config = dict(
    experts_per_token=1,
    d_shared_expert=0,
    routed_scale=1.0,
    init_std_router=0.0149,
    beta1=0.95,
)
Below are experts of layer 4 (counted from 0) of a mixture-of-experts language model. Rows are named up (a neuron's input weights, with its number) and show model dimensions 0-95. Each number is 128 + 24 x the weight over its row's rms, rounded and kept within 0 to 255. Numbers have three digits each.
Before each expert's rows: a language model's description of what the expert responds to. This comes from a sample of Wikipedia text that the model never trained on.

# expert 12
Infobox field words
up23:171131120138175120151139103167103115127133138100152158127127107161157141098136157157169142140096110118099091148135122117094121111122147154116141122094171136133141132123096137146188121085098139158130119133114144138152168120114145103188126156053131122106172176206146122165126204146141127110
up24:135138116101093127165114107164117116111165136128116112114125164109121107131151162099129098126118098152089194106148106136187166139114120136173119119156132124098111147124096106153140141111116148141077149136150141068182132127120109116123116090097136105167133137115080145141177106122153136120
up25:113110139184128112124118117116112163095134183123175127138147117129191141146091119149127119116101073120095129153136135123128103138152118157098086108134110088109136157121105100125071109100102131133111145084122073121125149096133132093155114135109154125199117124090109119113087149117101123102
up26:126099094142131124135107140118127112120128124159144138075091140124096182135115108094087114124138080115147065132159134148115126095123165166129179142085156108138153138102091138164108146087139125124118115150124145158145137103126146156097086171118137143156142096123130138154118149162127154145
up27:159106132129129121112109173131124131085117159121105123158174153166102147150150136103107106127111133147114088111146113106140147093146119159100127124148142158147146144163167118068142151134110137107132166167142082132120154152154166122087139151079118109102103131109145148130158142148151142089
up28:138140114162170116176107106128145137090118112132127112133154120158167167133136131137140130142119110153090132110088114119139100126128166142138116145134107137130143157156144134099127104125155118157173155123138102143128128122158148131109143129114139132134102141174102158117101103168166178170
up29:138105151094106106130142094078098148120131134163149126078094129143144088183112114158166118116139153129112118107079129138129114145129135167147140158120129121155138135114112168099153131100108133115112074110135095088133134109139128139104137127110162133132093121109137139116092155141145134140
up30:127118138090095103130033113152113142118141085138119096100162147115113111151140148160139167159153153099122161126075129105183136107096144135134146153121135155120128118139143130135112140127147122099151128117146157105133133127136118073106106138103121113200112119147132100112134142133147109091
up31:142127084112168117125127104149105155187104132163104162108123128143110100116169117097129097117123093182119137146140117106180167135112158089109117143127124132113116155133138114110127085134128143153096123119147120095081105137087127161131102101123159127140124100170126126162090108125117127132
up32:135145172133169133092123148099095170116137136122135121131109141151111119158127150121123102151109116137119165101139105134142174163142128130125132105103120122143101124157142182169089123095168125115151134113048104098135153146125139140140140095149090117181130120158105118143146157075144109132
up33:137124145111117153147119110186142120136140155160083164130120158146142154137145143081125142191095119154126079142122140134153111146081074140120130100130112138116120106138139132109103153169106151135131166142118122132105105143142103142100147097136139138088147114145137109156096120103138122134
up34:109136119127126108089136144122116149113117111137094111111124083125127126117139144125133149123170124142090140133124135110135104134124137106119121145112101162124101156156129058098102148107116120131096178163100152105113114089167107116103112128157143115132170151113097126126117100107135108092
up35:109122166090124139097122102130124090093150091085154110113122136081137138122142125151107170136108097180146147133132136129091152139105150120128138158134118112133115107115126085140188163171099128113091142107121132117146139149167128077160092125130132154119144199128117162122127174113084130099
up36:140138128125176137148123146137093092124074126092176157144135150127158156136083108088134148122160184133190140133130142086137106126121116109150157141121094137109157130186087098136112156135123141148135139110129151109142117110144099142086115168144153131125142147126133155117136111121133157119
up37:178149086141133148135111123094149093147113139071159158129144142097137136151122181118134154132157092133116083108112106154113078077092142126092126160122073097145124165168109112083120117134115110081136180086160132101140109125112103128111166119170085112095119126106093141129136123100124160091
up38:078118100116102112098186074097140151137133161128143140143125153141176118158145142139196142181148117112121101127109149146139094121148137091123151152146111125145152135154122085099103094133131201098159150104147115108109132130144109141092136091131147128125124099162126098136143149104091114098
up39:159124102113125110117132156127134136090110147100120152130110103120142103139127188166154142148146095133113158120136112114099112120156086162144116157120163143080152107118142142139156136128129110117119117089175143126130129158159120113131089101186121128154137104153139158148141110117117126175
up40:163110105151130168116122144131116145153145121140194167177123099114150147145121084126136096151121148103120114137123134133144120129107101140120084163124116134118145088149113101057163092142134127090092152139123123115088130124113087101154112122134093107084055139126132101138121103152144185148
up41:143132114122132119110086192142094164131120148152152104137122135099103175131134091141131123111144123090112132099120153118115093151110138094124155210128139138102095149118165125100103159124130162083131118127116132112163148118087135113164131145131113102134136132146133113139137141135120091192
up42:148109157129105155115086070049139144102092146124126162129113114132120076114077153121121116147155165094150122092121089132148120105096151125143146109096112116143141117129136105129116100082166121120137145133127132148118096161153161107152094114099142142101156137138108139124103082135089121099
up43:147111117096120156150197120145123109090128169134116120085133106113130137120093139106112148139099179115120130135171124130131151079146169120138122120168173142166130093092081164140131128138121135141124154148134155092100126111096129099139140095144143139131109168132115153105132151195115146126
up44:117120143153137146112090136099126104143134169078143156160127156120136135161115115145092096160155134127111128111113139172105141135143193090139113121160118110135124113115131109159174111148176139110087105153162148128166143183117114150117116152156141147154127122124143123136092150146125167121
up45:184131149112117120135099121146148140114131112108101143130111124125171113117120131112162115103091151122122182170095095116144102139096145132134144120094119110119100131146120143139136101085107138089107089146121126141154106060131145134129125138124144123110124145085140151102141093139079114171
up46:130099116166139089109089143123108154161170090171131115119124125122106168102077089080127187089119132136092133143124120129138154164159171148129169149154112149122118107146129129137115080125113100125138135136107108099130148097125134146095124121134126134164124131113134109138145120120135086142
up47:113143113162097080086118120125120086181158163179147124123113100116129121140113091103127124123176111121110086110189100127151117145170129096089147141093177134125112158137124093106141154107166160105182113114105123169133097166119148145122151114144084125094099141123118120131083129112100097137
up48:130158115146150157124110098101116164136180115076092172155184117104133131142115108115148162134170151111134145133155145121146150121081143150149128114144116105123109080087126135137131134133118103088140131057132097128143122166129151107157162133108122141130140113128114147146142117130101126152
up49:127114071101147106156117131122109114148145119130132129072133127151079079105114132140132111141114124123115129129125088132116103133119122133137093114153121146132170137112116126176148133173122129148182128102127135118117130136099135106130141132131136113121081183133132084090164154201151108120
up50:111094149127154127115138110137107123143130149137114056110148099154123154090105114137116155100096111097121132149117152123135126049161131114147121138048126159158066117149160097117153107141170167110175147146134091134127155151121097122115167168150116164082120133085117152083121183157076157139
up51:143104141124154151162092137109126120152109123115172131138118127141171159123161119127141116151112142115180126122171106154180071117123145110102151153159136121140139138089155111149134105123140155104143082091125116146115167104112159139145118155099145116132159119133143090121145183130107131120
up52:120134173056119152111103118129156079150123161144113095150135182110161165119125104116096086117132157131132146113132105115162123122126102139125121132128117124135129125112122119100137104140118137107127125160129154162104142114162126137106134126107134140123138075103140143107167122115132106135
up53:142127100159123060154103097087133138089101142105117141156147112178119134101135096103082120106127104130121182146136136117160127130150115138127130123129146134134098101117122188123139111125073161156135134116096127139140151137128114151160133141127118124148138089112132092169111134113122138129
up54:125157142126081129117096116105104130141151121112120143125101108158124147116183099119106127128123164115129139100159156157119124134139111104108146153134122164156130125132131150109107137149145135146132119146123092122072170122117124136151162133149101144131132141156099112086120182129135184128
up55:172146115129160095122099160121135120121126146117097136119129103120109098121084156119117134122108126127146144135115125094127134105092119150145098115123157122152134148134137138163132120109135055135118070112102131131104158104125104078038138083131042151094112135110101111073103139097123108142
up56:163108134105119117142112140157102116148097129129140144149124139108127115088098107138149138139157167102126116116099148094144129116164121123132134125115083133128092167116111124114065133113136147127123134086102148106097114120115107113121103105112137140158114095157096139124100100174123130130
up57:132129112145131102122159120145125137148152140159127111140135162139145131138117115107099122151165080103135101107128112110113103122096137147111120121134093102166133117086152155106145098084128160126146122108083134081109174113147127152125123134113152136115127126106126160157117144162126146131
up58:097143125143116131099195141141097129130160088104129137117091125153106126162135136127138111136131135150179148137133123140088162148107103190126156104116138159150167171095120128134106121148174117180151107080120132114138135110108109118108106163089122097101137116150112156098125133123159116138
up59:130186110110081126161090137118112138130123132189162121131104168090123114076177117124148117119121150141133124112167081132138103100099110087128133099132123129112105137135114104144098128076127137121150134135096148101078138112124136126131142098124103130133139161140087146144104099133143098120
up60:147099101103149140106127113105108120153135123141151109097144150123167095173112140127162124141119161142140153162096114174101107157146086131150124162099111125116153109126125084157135099128124088150127164180158138098170159102137131119126118093148122093132098113116096136188098105142118135118
up61:142147099088134154100132134177132104111122144153142116136152177112118141113172110140165072148143133133141107133140137181108166125128179092121133128125143123152084133119133110117167121132109130121160135098121126141102137111139104098089132113115137104140126123106102117111157136166112101131
up62:095100144152099132182113151141145105084103107136086128117110076128133129148145127124138146109139126129102108120142129106126134159142155106132090128103107154164142106109126096106169106158117102090185113141112125134135116098147158146106160098126123120140108135112128168143139125108115162136
up63:118103134099144124167133136136117183128104136181090146147174131113103179105169122108125131139127103144124098162131139127146143129119109099151099132109164114150146110137131124148160108118125095112124115178155117118080138115137112124163139142101112133154126142120162129127099142176108166129
up64:118125159161153142161114119103129100101085134142120143085081158120124094116126085134172202163130182134142101163153102129146145130129160152115164070158134134089117157110139074130113114121101142122075127126155095096123126137147120083121150073163075140109129118124169138090091175140150146125
up65:131127127122100102092146135134125147113119119150143112105156131145147155148122115105109090126127116131180141143108162088143111109115105089103158094116124141128123110185166133092158141121150140090118099153088154104139119118119131143102130138110123133151099107137147157133156100157146185139
up66:141151105073080137133133099106126152134128100111111132142114139078134155088145119133126122119112138152079136080146117155111160152106139154175149124135143133103143121139085133125095101154135155141155122177142106114108177160113164137109104156134149135139124112163112086139144098116097105091
up67:142132116169077087121177087128160176127133149093143146123140122132119129143103167145144145103138131092105128124128136125141104126108132105102193120130139119130143111122172121124145168101123146122130103124133149126137161105200114107141142111148131122148106143137132122116141150178143130145
up68:100146137080110173153124144144122163115205157100152121150117092132100147113148158165174102116098135106140175147146114133125120097104165127092116131118148153128133195122146118061093148125132130147093136148119148179132117192157159123107101072085115147109142147141120107134145136123115170110

# expert 2
Numbers and place names
up0:099129125109154086145149090166141154135080145101102122087148137080128145135109115137146143146153145123113149127092107123110114120126122116155087130116142125138117148125099111175144156125135121121094115133106143140161165123104143123117161113131116074098163116120161133137152115114182120109
up1:152136132125139091104151100126186141137157115162102137095080112137071103143129114091102142138118138132135158096103127133093095166156122131143094150158127113100136131133142149076139145144129149103150146136129115141102123096098122157150164101163173150132090162131124131120138107129157144119
up2:116170169132138136129110091134156112138135078153175113113153109110105154140142127128127130152117121118160131111133185137126180148127149110138119097096154129057095103141131166114173128139117159137112125127145130105133121102142096143135186151128136135132159136088122150131170129135176175140
up3:164144134081092132148142129087103130110117097143086151147095132138102121128120139168100100087148129151095056043120116117135122126117125116087122132151127147115090156144133139200100119101100116121102117117109108120123124145146149101160127103129161177122182135134172109158123129158145123150
up4:173145124077109117095110123178108139150127162136103160162128140132113136156127151139151140179116154156116113116144122120132140095090109105138130106137137087144118065155098135147164145156131145127123163135098144113119126102145152130163116084104135114139099118128082158143109140165154165106
up5:121135106176121112159164138191135117142105143126132138140159135146140140100131153160149101110163177179142138088135146136112151114062123103135140130099080123124110136137132146141167139146105133146110131124131090155105103110117094153111116156131093133136099121098102115135133156092181103076
up6:127137102115117157123159121174106149110150102120142160142129120117129134118141144115091131096125114131120067127098149088147143104102170106139122180137111121104146058126172144117132135164129142139128131130135142143139124175106131084102110153155109118143113110092101131123132141162128124142
up7:147145108090158099122132144144140129143118118168138170146160136104100120099129106106116127138070134157140140143126101137098110089151096104127133090143133133087062154160160130092125082126096144114110133141129082129156134144132087164153105119131137147123140139138110130192156070182154170088
up8:141122114121163123100137134130133160111115129167154118078133115160148135137136108144089105100143137129117121159128106144093093116164160137133074123178120120144115146126125152129119149107117161080152102165157128123128089150144140101131123154111100145113153126142082128102139113127102146155
up9:115145140159196128118135077132176159140150134128119119065125126161128106115148152135117102126121162147126092132121092126114138139129087139074117114147187136108138095093078117145118142133120082125148174132158124102163121150145159130140112133153108116182118127130144129132125135104091113125
up10:107120079119160136125084126140118170154127121124135128094138122097123088149184117089152125132124108135100124043154117113113110138093151117145175079139131134145106134121115135124128149151126114093107159096122094146145155174124111149113154101150142106108144121121129135143089128119132161149
up11:124108136105110134116133107124105114082118092079102097090137129093144140115115143144149124130155084145172154083128149127130117122121135143109114121099121101111133115161153134124145174141132142136125126133142068098119186111105077171142139114092070127109109143218178168139128178136099137153
up12:123083159105138134084135126131128128101100098155151140126104110182128096122093170105138102115162130128093161133105149148122102125125144103097100117125114146136106134112133126121172111144109114121185138115090123110131145136122099118121121154129108126130130124071136123112044125154165151122
up13:178116115160127131148121155158161125132117108127137115132134172160118148136187141119149158141126107140104092084085142146154155091187169126155144113093150136130097109101149175090133118164078149130133104136142152097134069127151101136128096182099132123117091099075128180156113083114150140139
up14:097091082164137166129093115109100140138150114122113113166098116149127160149140121137113144168154114109128157119166103146141085140094126107108138117136131131172117126135116176132130119134104109108153129105103119109123138153140079127138164135099138145119151130086118104103108110114127115177
up15:177153113115173108168147072153158171113122082145154127167149112175153164112110152125109103149093109136111157150164113096094140118146111099134116115125167096127140110162109091132151131144138102109152112130117127080115114170111116106146114159140176115131139127137142163161140151167180148146
up16:115098072129118158131157093138101132138112153131122097117143089112121139116104143106129134154145067126143055147140111128128139139138127096106131129136109135166064097127132138128158151140136113123114141104104124145140141124092135158163141075147105131118131117081094153110136150129139105079
up17:165151094086094138151158137103105141153166131175152093117144116180126140099148139105114120123119141165110126153134124176131117147088129151142138165088157174114154115105104123118135144129127139120129101117091153116146102145081136081138160141166143155144117124130124148147138130117122137111
up18:123170134105163135121161103132186132111130120158122147138089109127082138146132108150104096117140135098132177139139091147123138098138132125127120092130056111132114115157129134088135101147109149141173136101124153135140137139127132081143148150144151161119106138178131116133079124122076107121
up19:127130116100128146124144096144148143155131145092150131159101130159129114177169155134150125136092123099132159136154126115076134137099097099124124112152130129076131143147103085133083116132156128128146171175112128127104149099136123123178118109138161116138149119166123104114102136152148095131
up20:124133147152125144118129153171138174101159134117089132129111161146121145126104125136094135139064076084120128133142161186103106105150153120132121176124141157118112112119081125122150111098124124103113100083124108165092184115128145138129158156129179097149128120104152114186104149107093160152
up21:161105137152084104115093175147110112110123097101143133104120098140140152110130102143157114128095095113107111115148195096201124145140128126138097195158088109138114135184147105120125113149179108120074134146101128121156084128127139116090130145141144142137121114136168125127137176158115122093
up22:110180180124112145088120143127136136128127113166125106138151107112132137077131142129139144142141123131130144104154137123105087137133122133170124122114156143143126137129116108094098161150173143093136153150132152125084153106156156125106095127114118156137173125071136114122103153185125130120
up23:115104115132114114093087097101129126128125124137125130171128155067148080158152093134129168117099125145102135150140147126135105111137139095161145150101160088115117113156107111107144147145160138107114103108095094094144141120154104088130111140119065145110158096121112115142134143163122169102
up24:123140146131111130108106089118130154089134121165099107142146121159123163109100162123099127121122175125122153154138101160143194166117134154138084129139117129164116126138127101152159172151123103113122120136182112145115085092170144109151158112136118085141053142082146129120131122123100100071
up25:121139107125147172126120163164140127139141118153156125124163107111131129175127120107099137161140123129112089098080153113175115129111129156137112154108107154171136164119184157136174105127138114120104124137148124092117123168181131107095134114150173139103163062101107089112118167107101106101
up26:096105122142166142139131124103133128118120184140136127100107156150168126084102129129104136091140132175126118129154152161103129121069140114132151169140141109142128100142136139116155153087157129093108162120139080114143114108120166161151116164121178117103140077131102161130150125120105128138
up27:131159105130115137164089106119055149127147179133136118105179139171112144109115141106116115169120095136145153082147096104095115128148126118096113153095144144107131108120144125128104117127112145141107135146130124085110123151095134115094102134147123163176155127148144103131124115133137122131
up28:138117120158177153143160110128141157126109121142111089137107145087130150116106122137145135133109150129125096133135142113106096149132123134151119182111140129151138149095148189104064122160126124121155087141161142150146122107119142155134130153106157107145129142117126144102160093132150102103
up29:162107130093118111134180094118124096110084148162160149107121142125135148166112147130116123125092134135095132142173142160115163112099131107140140107135147120081053090095092158110100079161141108132157103158116142160144115156175100095106132122118185127138141100095129149114088130144140154079
up30:125111097134112115175126133119119153149163098171113089151069106129163124116127125151110159111091126151145093121170132120100126102112130125161108108122094108114105119160157108137123125136134095148164098095152125097194171128106133103104132093088141158128121121127133109150137143096113115104
up31:101175122125149134166131133112147102135145144102135104143120100106183123136145094105135135123140116056180144149105130089174115124141115106166088161134152092133154122155141136097128114114113126092104101101113115143113138123143133119144132139108110049093132121144130148105118094131112163109
up32:161101163143145157118098116125172137100111131125096145149118125126170122126118156145125112115110145136146153101114166094108132153131109138120132149119128150112141112202104119128138138140146082086120129089142147126138132104182070110154163093146137081127134103147145110126098115113083150111
up33:084130145151130087132176145162118083123138142120157118098123139118138150130109141104123143118113100095130149147147110148136159127146082166088149151146127134124104124117140119134133113143124132111134106147098109151137143132123112150145155139146158154121149090100136152117141147101162145078
up34:097104146156167155136173091138147165113092124138135077140105118163119118132147073197170171134165134152129144084122107113113121140128128117137096133117125147177133136118159143114185114111099129150108146133130135155103108117090110098086135184162121146118127130127121081170111109148088100081
up35:123130142129115116127115118129132148159108158161094163099102175143126145126139120132149132102181151147146130093139144096173121119130087106144121140119159135118113148112118136117116140117187183139110139163143136124141105169091160109159152084097128137167083126102110118118123134126104095133
up36:141157162151154144156141179096188148117136165112136146117135121129164125165123159125127160139141136133105091187134094121147135162145118135128145149143131134105105130150136125109118132123107091116127129101169149117128122109144126150136158135134124142142096162127126128145100114089103096097
up37:114143145113104180140171134105116130131129138113138130147127137173145123137106146149121119169134139080128127104109081135114060135125137132100124117141109180150112130128093118103092116080133115121132123130155138118118087145126138140152155119141144139124132114141144148109131113111118130137
up38:141131106152160137115109140111164118123142115183125126137105135101134121113135115161129160159102155112167135162174106104147163135111156140123157147122139185138139135061125083095159135105119154152102118111140130155116133132068073131110162114099113107133142105109130138117135103148106129124
up39:124124130103115129142112130148136166165168161131129153084159112168126119138134104122139139146082125154138110144116119105107159167097122109118108109174095107171120113122067141132165137109125166110101109107124091133085110152117127094150128145091143107136174107085168115131093100109130118132
up40:118120110109137150113126092074175138146162125085126103104171120147119158136141146158109142113132109119102125175153141126150122095126113123146123119122116139120138106119132096140140196083117123116096127132134153107118110110140127125094139115123129125133170115113140104079105109128163110179
up41:122124155129108087144142130134138142118147152160135133123112144126159140155072114107141091156110103131145134122145174101126100135136168100132137169133095147136133121105128117150134077143131132106141176092091142102113130115088145165128109117135150129137144155159137091141123108166114104137
up42:111130083188094115144097129150165088130132115111098128148130127121152143121107137146141119121137095114141102107145099159160154150088107104165130122088117133150110123087127108125139138124140110112104126116090110131132081141101118134131099165132146158146174163137128088135140141156142142114
up43:141135074130128110126130165171125143131138179106119108144134113140162103123129130111129148116132072098119147157066149132149133144126088165160179159099111139100114123148117202126146166144131071132106121125120134124148134142151151168116136114126166144104102119120152127215141120102147104172
up44:098126122117154118111138097091149086042165118156143101111105136094127080131113157113146139127130138086137148090093103127130179140132096140106143146139136150155154103143138112110113171151128131115139133128083142134131111144177115083128129137130160104118130113148137112148097149145173147108
up45:162135131144154087158095119134105135093098121119111129101170153133125122123163133148105130117093061132098199171144075132148146091108107138165135140137097128136130101126149167157166126122168091128146147148146115146160142080127063103110151156108106103101108084114125149128110171133127130111

# expert 1
Institution name heads
up0:140129110134144126166116085151117156185101100104163105174105128144167114089145155115144138153149144200154127132161167139098052137124112119102130125140106148119133125153117155098158105094109140161152159134099128130133108106133132107158153093128118131131128138124085142118125103092165134121
up1:116118133139122117092127168097107116095156138077114141140080104091112144115133121116097117089126120146099140112118136130109128089146136102107147131095176122157134138111116110118136119133124122102139156111150153113138129128097064149138109120063144110112153147121111104144138170127121112119
up2:115130085149098118104115155169140173150127145128131122148130080129129099136170097132132131118160143129142109105115129090126101080090134120150127122099136150139124095139141116107131126135164125116132119130130133128102170165117132098117115107138108154106124126112111133119165139103183115144
up3:140080129119101121133126141143125132161090119162116140128121157160112141149120171157168126139110111123143141137124110124131104131139118144184149136153168099121084111133149129117101146118121094113180119165117132097108132127130127147100171155131118135157134111149145121140164110159077118149
up4:115116117114133106099149146123127140148116132109153187128084145131173132107134165125146114149119113125132182153116113109146106131133100108116161143148106121154142139168142174175118125125171088106105131100099126137107163125110119157182141147188149099138096107146129154107146109140107116086
up5:134126137137086123122134135143124139137083153101138152138119110131057129152112116136134116150093105125088138122116135116094119077109161119089113159121153109160077184154166134118151129172143151086136107141148092129121137118135129126108189120173130105154148157156144137126129102117092102124
up6:112101134112158102131126145111132127174130096143140098127126141117115114092134102146148117110118133118152176114118143100143109149116124098119113137109118128152131115171146153196144113094070120115134164132159192157154122119159141107159151127120106125113157105194100151128081079115124124094
up7:105129085117149085151080128107136134161148088123135130148138116123082115113132136144143138124122119110127143143090155111147118148124133081130141111106084140172117118097106133133140153210152116099145095112143151134121130096143148156103111132158152156103121108141130113096144098125135117105
up8:159112146127167087089115099122156099144117126155091102080095118139131135144095140141163162127129159145117089141111145128113130128123080141123149142178149138120131124132148120116150095156164084080125139169126131159125166105129128172109139136125126124108126121141133077096164162147152181123
up9:135144135156142159100145112112132126104125153098152175124174139081146136091122112115098169153131140119117100156114119116092155143093124120121166140171066159143147138102140169181102127163181112126095091152131140141123110104093143174120114086100154129108138142111119113157139116121159099081
up10:176121136121131116115122119150123111135115163130129164099123097101161134113110143075136111126142115137102168152101113102156136095169116149147180185094135108097100134110084098116132123116133162114141159155132114141126101142129100178163125125160136095126138159097143123129085125110163151112
up11:116142116073153139130111152117149118134121127150146134138115092126148120138152122151117105188112118097119090139097140182151093134142107122080118107131138115136090166175097117204104128139147129100163116138097141107124106136098147110095122119141106129123130165126147120128152122159101127083
up12:108136119152111119128066188143091176124137152126133122130107119164097114097154157122140097095109151104118142133148173077128126139160091141141126118117117165104133128154091167139159129118132122129128149125129121107109149071087097166149144164159125083139135128143055136121149143119130132144
up13:125129127134132097096125131145095121166120154158099133103121131105124118183134149104160112100125169131097108093119172178158127179113120107102144106080124136127100094164164104146160135150078136123120135121156188149152111144097132147129149128123093150091138140074108168126157149137156155118
up14:106153089139104076121137138149111171098100098103097162148162160155084113165134131110128073148102102132136144090103177090091150154185142096142098134128121106147124139138143131133128142142116115138160106120099170117124113084157088119124124186114104116132137132130146142123138084130124149100
up15:145116129152136124135135113110133113122135117124137128095127126106104096129149171120123200150091128151141115155064134106119122114118116100154083120133134132151116071104146160116174109079113160123143105099102104101126106122118127141134164131136125160123111154100145147087137143133139112159
up16:129148128106187163123106134112077114181101119160137149078139189122117122098172106173154144147108130133087128092145101142125134148102117110140111156143098108136087133132118138135147162162098145119153111108146113138093133153163138086118144141149130127124120068096140137101095124105152161177
up17:172140151103139151141134140080072139106117101121104133104147115158084121114127122120141189154162121101134112146135171156098121097136128138143101117169171131147119128122117166159168118098140055150173079114136143115114105122159137090140126152110092154151107139081122113135117062088148148109
up18:116116134128104135087159130137135158145133034118136129131121119100111154126135122156094106138125127174146161102109172110120120115122145101128157113103133156131104082151190145116139058132155104126120127087113128088110137101147098114145109139129098209111139151125106125161140097165121156140
up19:130169109113148107137158150129110154178121129109147176120096127155129144090125088137123098164146127119140092135108140108148084142082133156140134134160127132092096118161159086161131122157117113133175098108092092121166171155154135153133128136178188120147160121104098138156114123118172186119
up20:126093150141084083137115113100106081169111112157103102124150143127136115133164125120165104122149134163143129127123139097140144167150136134108172148122121166135118123125133116093124128133128116107158134139111095108112135137163158138133092104155127135167119137130147115129147128129170130106
up21:132131082113172132133156167109151164223114143114143148130155099108104143148118108148130174163145107123111133103142127087154128115114110096095097121151125168144145142134113127110135123117133152141165136100104166092140086098090101149189100118147146137134089091130081086132078118125150136087
up22:129126143141145117104130107102135122162125140117169086162143125130130145121134179147128126121175149106120153127139138122111120078148160122125169106109144082119122112147115102184128175166132108157126116119098150154110092102113175117120157154139152106146119104127144156126132127116136197152
up23:137116170117132149146145109157148132166122089137118141114103122126139167132107106162099158151115060179115106156102165089159136159136132109090119128147146137148116118130107146118110133109165159119109149108135165117088114106127179123084130141134093159131130110123141107144124105160130105146
up24:115138118184137141076159146101128136127163113142179151090120120133127116138146127138136166120135164192132125129119122147127119110114078134141126140107106114151099107176100137106132133079148126128121123114147115110124126134104084103121103132165109166137181136093097142136097135138106147118
up25:106113111131164117118146115135126180117167081133123173152138085142094149112207125095172163136120130104116121084096104146148148135102148163120140114099123141111097140094145142110115157113122127170123142125131116125125150106138115114156130071137142098111091122153124119102140177150093119073
up26:120140120134146137166154157123125110097087166142114134153121093124102073104129110119179097129122136129095109104118129166090131161118162138155109132132134152123144115141133139162144122139099111126136127109108112148142127142138151122131121097098111147166117100155085164119141095168158139126
up27:056158090164148069170119106124142128136153135144122131118144090151104127113123169064114143150089168120124119170138121135162125118167116114111152150144140111111141114105130146143127137113124148103174098123149186115100096109115129133082155160152118090125136154094151129115083123145161130126
up28:133126131098092154128131096166113144095168119171141146142127095130117111106131139152148116143138118132141106193088104123075124102121130122127144098114093144155119088121131122156120152153149079129112124113160128139138137108121102099159144104120105137132102133164145128108145113131146104125
up29:124137145149113190174106116131138104109125139166102115139128114140125167116144149142152158115110104154126125142144102115171168126050124102145143133168188148084132093130093099162137140108133168127103086106154124144114119132125099137091104116149104112145175111122078125096098119087171155120
up30:153123164132106122093112115126122149124093139129152122112144115083130145167127090112126115103142143156122123139108117090103163125119113118095141157102087111128145129142109158098132138141138114117155123161118106163153158136148127127170122131082128082145134136120167148133138092154099119130
up31:144131131126131130067086095133154128178128157122132164156088113169150153112140158095121118104109120100153114116114123135131112133155117119150137108130115158134116103154169131137072155102137143113132151138147110124106124120163113156120140143126139138133143137129129138120112108135137181104
up32:108130139129163117131105090148131154133123132173149146089197129122115112105102137074087101152142111122112102123092177130109131124131161190094171138146138121136127095178144125116130119115112144117106133130115100121101153122134127135180140152105157142128118156127151106140142091131115119134
up33:130120141130157105126131143103079148094142138133096125154110122104135130112118117119126135106104094128121113081143175088137123127113076113141123131092060162118094098146143100184136137144089114087124104145126082125097125111138085106134117171142142150131135112134129133107117101130114137114
up34:111112134132120138147104121130145141138139109128130139148105143169159123082150112160131086114137162156090157074114131100114148124144133112113100166132115122123094136172141124092145137122131148144118142185098129104121100130047112103148139063150128114154148110130136154101153125148098153167
up35:094129092090137162149133138152126107143159107142123114116165149118120113159144106154057124086145174160139117118073147128153137165139131137128117097105113121135121145144155127097098115171172113136095101175113112122109170083200122113130111118158171151179109124134152183109091134165124171178
up36:109154117138152109125088087116138134096098128126137130079127137127108183085106096135103124141147125093153126145079115160113144126094097140167113153134159138123114120125139140117178156130128155141131122127124137123160139123131192173118158115167133105118127167154100170147101119133119161158
up37:172196121131110127115090166103100134143078124136141135103148123115129156140161122104135111137115162150106135142071148152139098100123138147103129140178124077150136162137138145127123141134117105127135143111091123101127141120132128147090110145079102111107081120087112114103134156131096089184
up38:158125132126114155144152122149097103112157129161134125161094179098114166142155132152120152132131099114128156094110111136120129130134090122099115130147151128118170142100119209148112148111084117164103133119110147093126176135104178166117129128124122145099130154134123146150094106163131096129
up39:119074136139123108121194165125164129144149156139122100099144142095117124129151116126083138154138138094098104130156117132107112176127124148124075129119136112122078131131155080113151121133122138103133177084150122152122130113119122137110136122157085106116154122133150114132121147149155154146
up40:142139151137151136147137184122151165130132125138122164123140056123093104144139134121115108168126127146124096142150152113138146144130112134134097129128151141153124083110158165128108139136132101138116155147116121155099115125129131123154136123153114129139128111148142089105143127122103091141
up41:128165137089110104093165083136146133128115140084136155121154132092086147094086145115091152111163125149106110182131119114170138125093124097122132140101160128122117158113113164121127080149128126126122129116135157134073170115151135130134099125170117122126144156129152135088163117141121183103
up42:127132153121143149110102100138085119152159130109095141139141148115125116113145178150117106106066115111143111183104140163159132139162145131138136140124135173115096094120064149150102142133161136132153146127141175136099071135103143087116160138077124083092166158161121162083172133069138124132
up43:129108163139117171127117154139155155150140133106105136134146114129103193148132104149189149100135126110099094139143099140134169147114095136165135144143110151123138114103119126142136096186102152109150098110143147143117133119189097133116124143134163116107094164137140122126125111106153144086
up44:133130106124134112148180135138147094179147141122081101136168139148184142151125127114130085154159085123114111134140096152147137140119124093120150146115154125112127104104109174133144127098129155124125119146122125134159118153091079096120084120118135112136175114150111104136114138140137120147
up45:104096096137113135121116110107112110100128137084095139140139093140107111138090136124142155163116101097121147076092120102137181137076098149150115128071118109113141158136088175119134121142179100136135116065150100084097106100100137131154115138098127149097095104123068140109102070096122139147